From a checkpoint of a small mixture-of-experts model trained on Wikipedia: 4 picks a token, 5352 steps.
Below are experts of layer 17 (counted from 0) of a mixture-of-experts language model. Rows are named router (the router's row for the expert), gate (a neuron's input weights, with its number), up (a neuron's input weights, with its number), down (a neuron's output weights, with its number) and show model dimensions 0-127. Each number is 500 + 25 x the weight over its row's rms, rounded and kept within 0 to 999. Numbers have three digits each.
After each expert's rows: a language model's description of what the expert responds to. This comes from a sample of Wikipedia text that the model never trained on.

# expert 2
router:487519475544537539539470483483438507474488490496495524515513536481457499491515491515480489525512495490498490483520507482533433529523496464473476501475511471488479488486491552495473485496479488507524557534539479507512512512523456437532553489479524509458510517467487485496497499481523573498507507510485494516489508542485496520484512488512465482492459481517475506470491479472491506546518
gate0:462499498545485549522545415512509512507479487524493509553455450491497483430486497510511507534501525525493572537565522496500497486502469478512503487474501475483494497475480533513476495480453484517479487533500485502492506508480530490524485474490484482458480508475476471497465488493494500488474527479530492455495507532506486499479488484500501511496488478525523528507540524511477509540514
up0:528487536495544510506508532494482531486509488521439470514531494518532466527536475494486501484524519502514480485499536488513516488520512479521531467523503486473486511443495490483502544494515478502469440476463492504531506503506454475499460535499512478504486449523522489504525488488509445502479476506501522518521479464506465469478480491543521506540488481458482480489537463497498553542451
down0:506485511468505534501511487475467525504493464501508513542540504507487487493477512511508497489506478558506512488556477475529483466504495540515480514492547475476477516510481521550475500505464526502523501484493481529506480498521477504496524530519486482518536575530544487497503493489478526483417489508492530535515526488486503498510523522523465537486527481471479537455536476538490452530497
Digits, number pieces and percent signs in census statistics and data tables, plus comparison words like years, million, known, well.

# expert 51
router:481471465529518518520454513504487522497501534478512513494514528505460489556495441480492492553515467491480486495483518453484474494514510500487499509536514503464460473485507492452467523461506520524569514515524478500552487509517446486513524489468506487539482522529457484469481527511472509543510547515491464523487535494483488500476537499476490526486457505497472492533517476499498515494495
gate5:508502521492474539498492478543527518476483512500518500502489491503473502525503518508526541519532459533458505522501523509469474456513481509570523546506531515519521502500538529492465500516481485479496504482459479521506511478464499473519534496507542481501482460504431494558491476477451536541522453528491478487502473485498504496505504535510486554471483519520545469509478500487470513494488
up5:477491527480474492483525503447494508517518522515487500492478480546478475538520535498525466507511510493500511512473506471469430481486461544507501499506540493446542515505511514540537469491511487537497494506519506526475518527517437497513544465503488518534510520490493468490481471502480532487496496533530501464528502497513512485506533521496462460466484497497527471522549484496462482503433
down5:508485504492487515497467515513520492524484498498540502485472536519493472520514528493480480497469468520506546537515491526474507508552519466468546439544494528495509484535463457533498451508535525465457493481512540481502545524520511495494555489485499484424520476482516492478466488519511500476506506534557489499507524505493500521493508478502515530475482465467514512519480499512490481548517
Numbers, colons, semicolons, pipes and connectives inside tables, stat lines and math, e.g. "2 TD", "R:", "&", angle brackets.

# expert 28
router:475485492554561485491490473493485542451482514485510497511532557489506517508518503516448464504514500515473536516469525485499502545540524475507508513488527462451491438498510494520502490478522482504525525471510490529518513503508479470509544487480478497523470484507477502465496536464512518539524507476463478511457508500527498507492522507498466500500489494506448493516487478417471482522516
gate0:508474521490519513506479453518526486481484512508468498487514540479515510489496555505486525525488537555505535494512483495459490479504486503497508494500494455502495536495488509457505455495479501476473453485511493523493530497470532497538527485493489525506483519520481453513483525474484544507497458455507459484518531526490541523502471444476530494485484452542522474508499589493493503502528
up0:513510518497540459472532506471460496459485494438495508507515488498483520515511465508509513492493500487508523483470504506536471466496511479495528518518571511475494495493516485483473529520503476521493478501465499513533570498505453484506461499481529453495504465524521501493512460452517500487501532473484498482515503455488470513477445510551510512543535495508510482495458453488459531523478
down0:548497520505528507528531505505459469491517472525488518521499496526499505487491536517482514518502451566467519516498496533471508430498543502546468487523503502499531450479515466474507503509491512468526507504481456559502513495489531496531493480475471492493495533484504490510494492505509505511467465503444548512507480515455479507520485512502498526500528518519517528529501536565490548506472
First token of a surname right after a given name in cast and player lists, such as Co-oper, R-hodes, Con-way, Mc, Sch.

# expert 25
router:469517476513505561496466484512487528499491507519521511499546536481490465532545492508503511490534487461485507493491557453515485505533512473500512484547550496473472471462490526499479492479511484468517504521534488486497525542541473495523545453478518476513489493518488511462492557498488545536471548514450491521455500495509517468498510497519513530497499492501490531468513457489527515502500
gate0:461483504489523559496512454509528519495475473530483512481500478488493486491509525524498521499508527539483553517575510463457540477520479509537507505530503491492507517496493535527495491464470484490464476483498481474535540481530546511500521493509490459512475491533476491485495482487487527482510498494508480485482541545521528523477520482528505478435553459502502482488504555513479520479517
up0:520482533538518506511554521491508558482499498497432513526510508504543509538499451512503497460511504470505497519465521527522474484496498484523565483544497485476484492477490499505495490511505496488487466485479497483531536483501453469458489541518511518513477464538521495489518510453538447476444484486489503475534519482463468495535505493524459514535498481489507499523496484495510524471473
down0:487475522467491541520494523551475499520478511541507474525496527492508478493485525547510531490551457499531534537541504495530498472522527537471507500530518493500471494486536530548514503465465524501489513534478529509475493468482499507516504475530498447508515539498474509528494486515481508473434516484472518502531502507504515498532488495560502473526510545503452485485486554512487511495475
En dashes, cell bars and punctuation in sports scores and date ranges, plus years, such as 7–5, –0, UTC-6, 2024.

# expert 23
router:490465493554499548504498461543481558465494520449508495548511546509488481508545484529492470518540469473447537515501529475493485507519531477484491501489495496474490442494533499469472504491492497496505542474474514461517524536523504489530532469512533471543492487473500534470532514490506526518511532462497454484478517475504476471508495512467497483466506496507480538510487491482508512507507
gate1:476529461506529503561495492543476472491476486539507511479501504490503493460573521531534526496501486550473550515512491504491482456557504502561479493502528506496484558497512485519502511502476531500476479512506544507469499492515531514548526483462491513519471496493517486442525512506517502500534474477490468496475510509541513525495480494452507497480467510483488526507457515522514480504476
up1:514487477502538519531493545524473488525457525485540529462482469532470500496486515482487479526495479514476507460500466532521462434497509497507504547495509465505499506472497500474512499490512489490467488551468524488478495519494444518486471553468497452442538495473521493541507492501554502444519499484507517507550484505486490518479510459520481458510517489499492495499536496508503527499477
down1:499534511498488495467539524524479554439509513504509535517493479501522465508478459478471484481503558520478466497446528497481469454487495488534525454522509492477534466493498466496469508486496500496470485494523540479475479474542498519513487500505491502484522486494522501510490470494522497492480470466506520545465556537474491506496506470502488472519453520515507512503490498488476517417474
Last token of team, competition, institution and place names, such as Cup, League, Championship, shire, College; also closing quotes and parentheses.

# expert 43
router:488486456488512511472504529525509517491467525514499536527500538504496495522494503505470486541537467488475573476552493481504488480520501467475481508480529436481481488428478539489458506503502467524520537481491519510529499534517457498490542476496502506527500492478463513472510507495506518516484518443476490522461497473489533458480514484486449517506472493532494494483478509483473534514520
gate1:439479500523503500490495477493513477469474514528499522513493475465466504498499496532484513458497527522516567506538535549478489508544476545487497543466541498504501537500492495521488504537500524515459528518508505490471480523486509512503517443489472517515475511483503453468482490485513502492528479526467479547464535512506543476520509478461485527520464443471478513474484519532502518512483
up1:503485505492524500525514533536477500491462521512493504472466466476473501527561523483515495539503513529452475489511475509499477440497507529509516512502552469493497448493522509521540509489503488480529481494468491478516530522491488479488472524466512480518534504461553511501533482495543501428477478470503478526533483504476529477503495513513483513505523538549539513475487503518465546498469
down1:505538479511475517514505532485516558481511511519481500470494493435492440493525467501545503483500534501487495502503495526488485446491521491532524524528495494494501463459513507509528536517519494545491488510525506463461488474471492490469542525469503510493477514487503486475482475500512441496485486477503508516414512539510497460498526499528492484529473517528466505489508464510490488456449
Capital O starting headings or names such as O(rders), O(hio), O(verview), plus role nouns like Minister, leader, director, member.

# expert 41
router:446492475497522491474501491470480554495501503501568470508489511473500491507517465470491488526506493523489511510487542477484474511523492481538476524522480515499453448499501498517483510471515483526500526476512512523526538508543453470528531452500496516490471524498446506493472550470499524514494548480479464498492530501523531523520506517501482509494448472487476557529499480456519521501528
gate1:449510501468517490486544449492489494514498495519542525504534484451519496469535503520493526472492508568511535503506498522483489484545486521553484503474498540466463488512491482519472505476470538521454483506532488488455504493516504512522491490480492504478514499499466420505501530460483498525506539514434485491480511537496527512497489495480479486477471475476490528475518485515484541511511
up1:494472529474528531496492529510499484509489498494506504450524481543494519501543521514509488537489502523456523430473459555509493476491527509493506515489475522462481466484525517469498506476526550486511503539494499519507468499518482490469458535493496450488563512467501503510509474499544510455498499507516541530559504521478514481468496496460482526493496487514516502492516523503465542482457
down1:465528486496429496488505529533484537480514493538438504494511509459475460515498458485530517477496477526493531493511492509499499486531513463538553530493488520487489504453529512490508510534509538540497484497526509515486494487480505544495535537461494515465492480460461452474513500541488485515532504472492486500487506521466460515489549482485503509510457540514508507473500472470472523519474
First piece of capitalized names and words, such as H, K, Ch, New (York), and North or West before American, Western.

# expert 56
router:480499484538499488534492530503465529489452504501541484528498539475512514523492502523492500496553484454460492482501519496529477521500525514479473458489489481476464475464519489453485506474526475491508545490506494488501505534518514510550529470487473482504508545472470525484529534490523518506499536495426490510470518525523482514483484489490495481495522486573483507448451472487526528520495
gate1:488490506519497492537514510466454466493476528540523482492509503485477521474535504523503522477510510501493548496491534526495542467553488513518471501468486538501480545539514502546493498510448509498467489498496511530471494522489497483524524471467496507496520510499506516492501514509511523537502482495479523533464557522534558518500434499545515502484519441479478518452506493524551505521483
up1:501535487531528477497496479517484504530460470533537520435500480558499485487513510495493459530508469540425485497495478552527479466482522511498508530514516460509480471476535491524498508490509510506517497517443490523517503486496482500493504522530499458510516518503505496454513489508509521483482470535502534525515512468423485474508519514452475516489547491521519489488477488530501523496460
down1:478542517535487489442535514500439507491498482487483520509499498500498461523464487466498482493456579504501527449484522509502469498488504508497527552540522486485531453491511500502506521549524477505480466522509483494451442496490486500477540476475522474488503466533486493506493478485494467476498512446507538517465490545472490480495515523530500503546486511528504488516511504517508501475502
Bare spaces, hyphens in compounds like medium-range, and first letters of words after articles, such as c in census, cyclone.

# expert 31
router:498495454504504536511533460511487538481450517491527500511522539498480497513475521484473481528498463467462503520526534450503493525529488472476487505500481509484503466475507540519508509453551530483519542485537490503505512509546505514518541491453449524511485489498461501517505548478524514527488484482479469531522541508525505496458505461480497518475478467534485519511464459492484473525500
gate1:490510473484500499504546465503490478503483525469517519542481492480506487506480524522527548465497521532462499548534561544498461461558478509511464501487495542493523522495510508559490529490495548500503507522522476489440492486509545540500535504453477525501499479480476464494495509456521482528523479496496509511490544500471542488479494514492476499471506464489501524495492453513494503516486
up1:487500488483489500547465533543519496493465482518527502480507458539498513490555519511473457546508516505435470452497477558521469479487499538510544505533530480496462503489520470538491486473501498496459498517472506462506532528513480531466492523496493464513540481497544503533490489534511493461485507492515514509530482506469501511493527473478473480494515487514488485528525482525480552509470
down1:511541513464489493475519517493548549438476523507477528497505479480490521537496466486501496509494564497515474460473534522499490476488498542534508516520496482512501502483531515476465532509530518532447493501505477483497476464489473525474552515507490493473467476499486487500541481484493450515512504452514530496447531506522476474503512499518489532520498474553461531519498478515474507462484
Verb prefixes and verb starts right after was, were, is or he, such as re(scued), under(went), pre-, re(membered).

# expert 36
router:437497484514526497531518502527470518472508499512525500533539533519465485548479506490479460537523457475495511499485510460501477519520499496487486488511470508452493479471512470524550553483539528515528525529502503494524538515546485509515536491487443485497467497505469487490507518478519527518511500441444477478472548484482475511501508509506491542497450489520495503490529491509494533519484
gate1:497516472481509497498514479499465474487485517500528527522534490480511512474519512523520509458500507557513553510485507476485471514533506550483460499485480530472492541500511467562470548514503506515494507543505516504456500502531515511510500491484480502494506532481519464492504536454541499528532528505467513544488529484481533478475500493453542532497490494453464469486506524530483494490432
up1:503513513473497472502520518518491492497458465504515484439512442511488500499519503467492498530520469548458479460506486527531462475477499533478545491539545463500487476528519482519494482460514492463506496514481532473531480503527478525472484533496535413489501470483546510467492471488538524486498530502516506515504506477494518506470531509503483497482509519541504482500488474510483549515466
down1:525546447539482508507484493506485535493561552515520548457462481462495463527520446511501513475488510483531466537478525487482514466496492534493502526513518493511491492489514514502492501514480529481460501505534487476466477478526462476509514530477507488491468483551508525479510483533526440497509464485490485499451512505485485487495546503527480490520466533523503531500496523522464468483503
First syllable pieces of words after a space, such as re, de, pro, co, Ro, as in re-st, Ro-ck, mo-dified.

# expert 59
router:466472486494538508510477510515483501459471473465541478519511549471460497515505446472462480487490469512454539517495499499531470513533516467448486515542486499472485497444497508509466487444498522461503529487532495514479504526526472510513535502511529493538463523483477493502509535506506532555493509471448504504526515518529510467472506508489513502514498484518463505504486473455505493526515
gate1:505522492486521478515528477487487454520469519520509516541537483469540549459516508517512478447484513483507560517516508545491496532537448534504486532451542539498506504491484477526472505540460537485485499488521487535490483529507513494486526499478501500519469520484499472481493528485497511503497543472486520538479528521501577463507484520470501499483534461464487494497501510508522519520498
up1:539548491473503489516505543525488529521489486492499511451503469524472491476551534484488479504483477522464477434518464522498486454493468511490529508492487469491475502450552523507507513505512468502519487469450506474492510521506500516491472543475485473469509485453538506487504488507508533476548498471511529503523515530538500499488515496477474509471538464490530521532501509544493511486446
down1:528491510520462475485503562548521501457529503538500495501493518427530472508503441484547521520502516496495522484496488489502484464518494528533524434514513498467500488505539518513497499538508528539476488506488493486463492480526494498528501525490525514475467453492485504524475519492474462529518488444520539508472526523475467526492530487508460482478499510546516533513529507491506512480502
Leading digits of years and numbers, such as 19 in 1992, 18 in 1861, plus ages, scores and counts in tables.

# expert 1
router:484462492501540518534514540523457548443494531475507518507526502478509478536531515507493512511502510503455486517499519466503458492502497480465485538506454512492447485439461504480472518478517474516522563508504513497494505530498503487541513467503460497486449521468507487466524488483515517514529540469461464495509494494501511478476504510488459494473499495558469512497532503479516539507503
gate0:495495504495488526521490440525494507485478485499501483481518477463518457523466495510524464507523532534451505525540517465458475509500497511498480484461477484514497532486494504462499467488444484458455530528474451460481513507491559488542514486532484486518448508499432456515535518498475511493512527503515467493483517521510528516488473517475504491473488491504482497480523525493518510469542
up0:540484477512514470501529488455478515499515466533479509523497533510506474518529450511507464511498518474509517467482532486531519479507526473494551483512495476513508489500476526475452506548495470502494494486446478526556530462530460445486461536497499476515502447525505487492510530490512447492464504490487505501484518456495493501497486520522475530551523469493470489530464463490501495510473
down0:543447472492523507462523528514475450493474507523493502527479510482517533467499535519484520480509452529520515517510485474503485482493529527516511492478490483498492468526497471510521530486478508440505504524490528530518475493511481527521526497506477499513509541532489470521523523536531543492430502473496482531483481501503502515498485532549504493516551466466542495501473570531461488490486
Single capital letters starting a word, often in names, titles, infobox fields or table codes, such as E(nergy), C(antonese), M(all).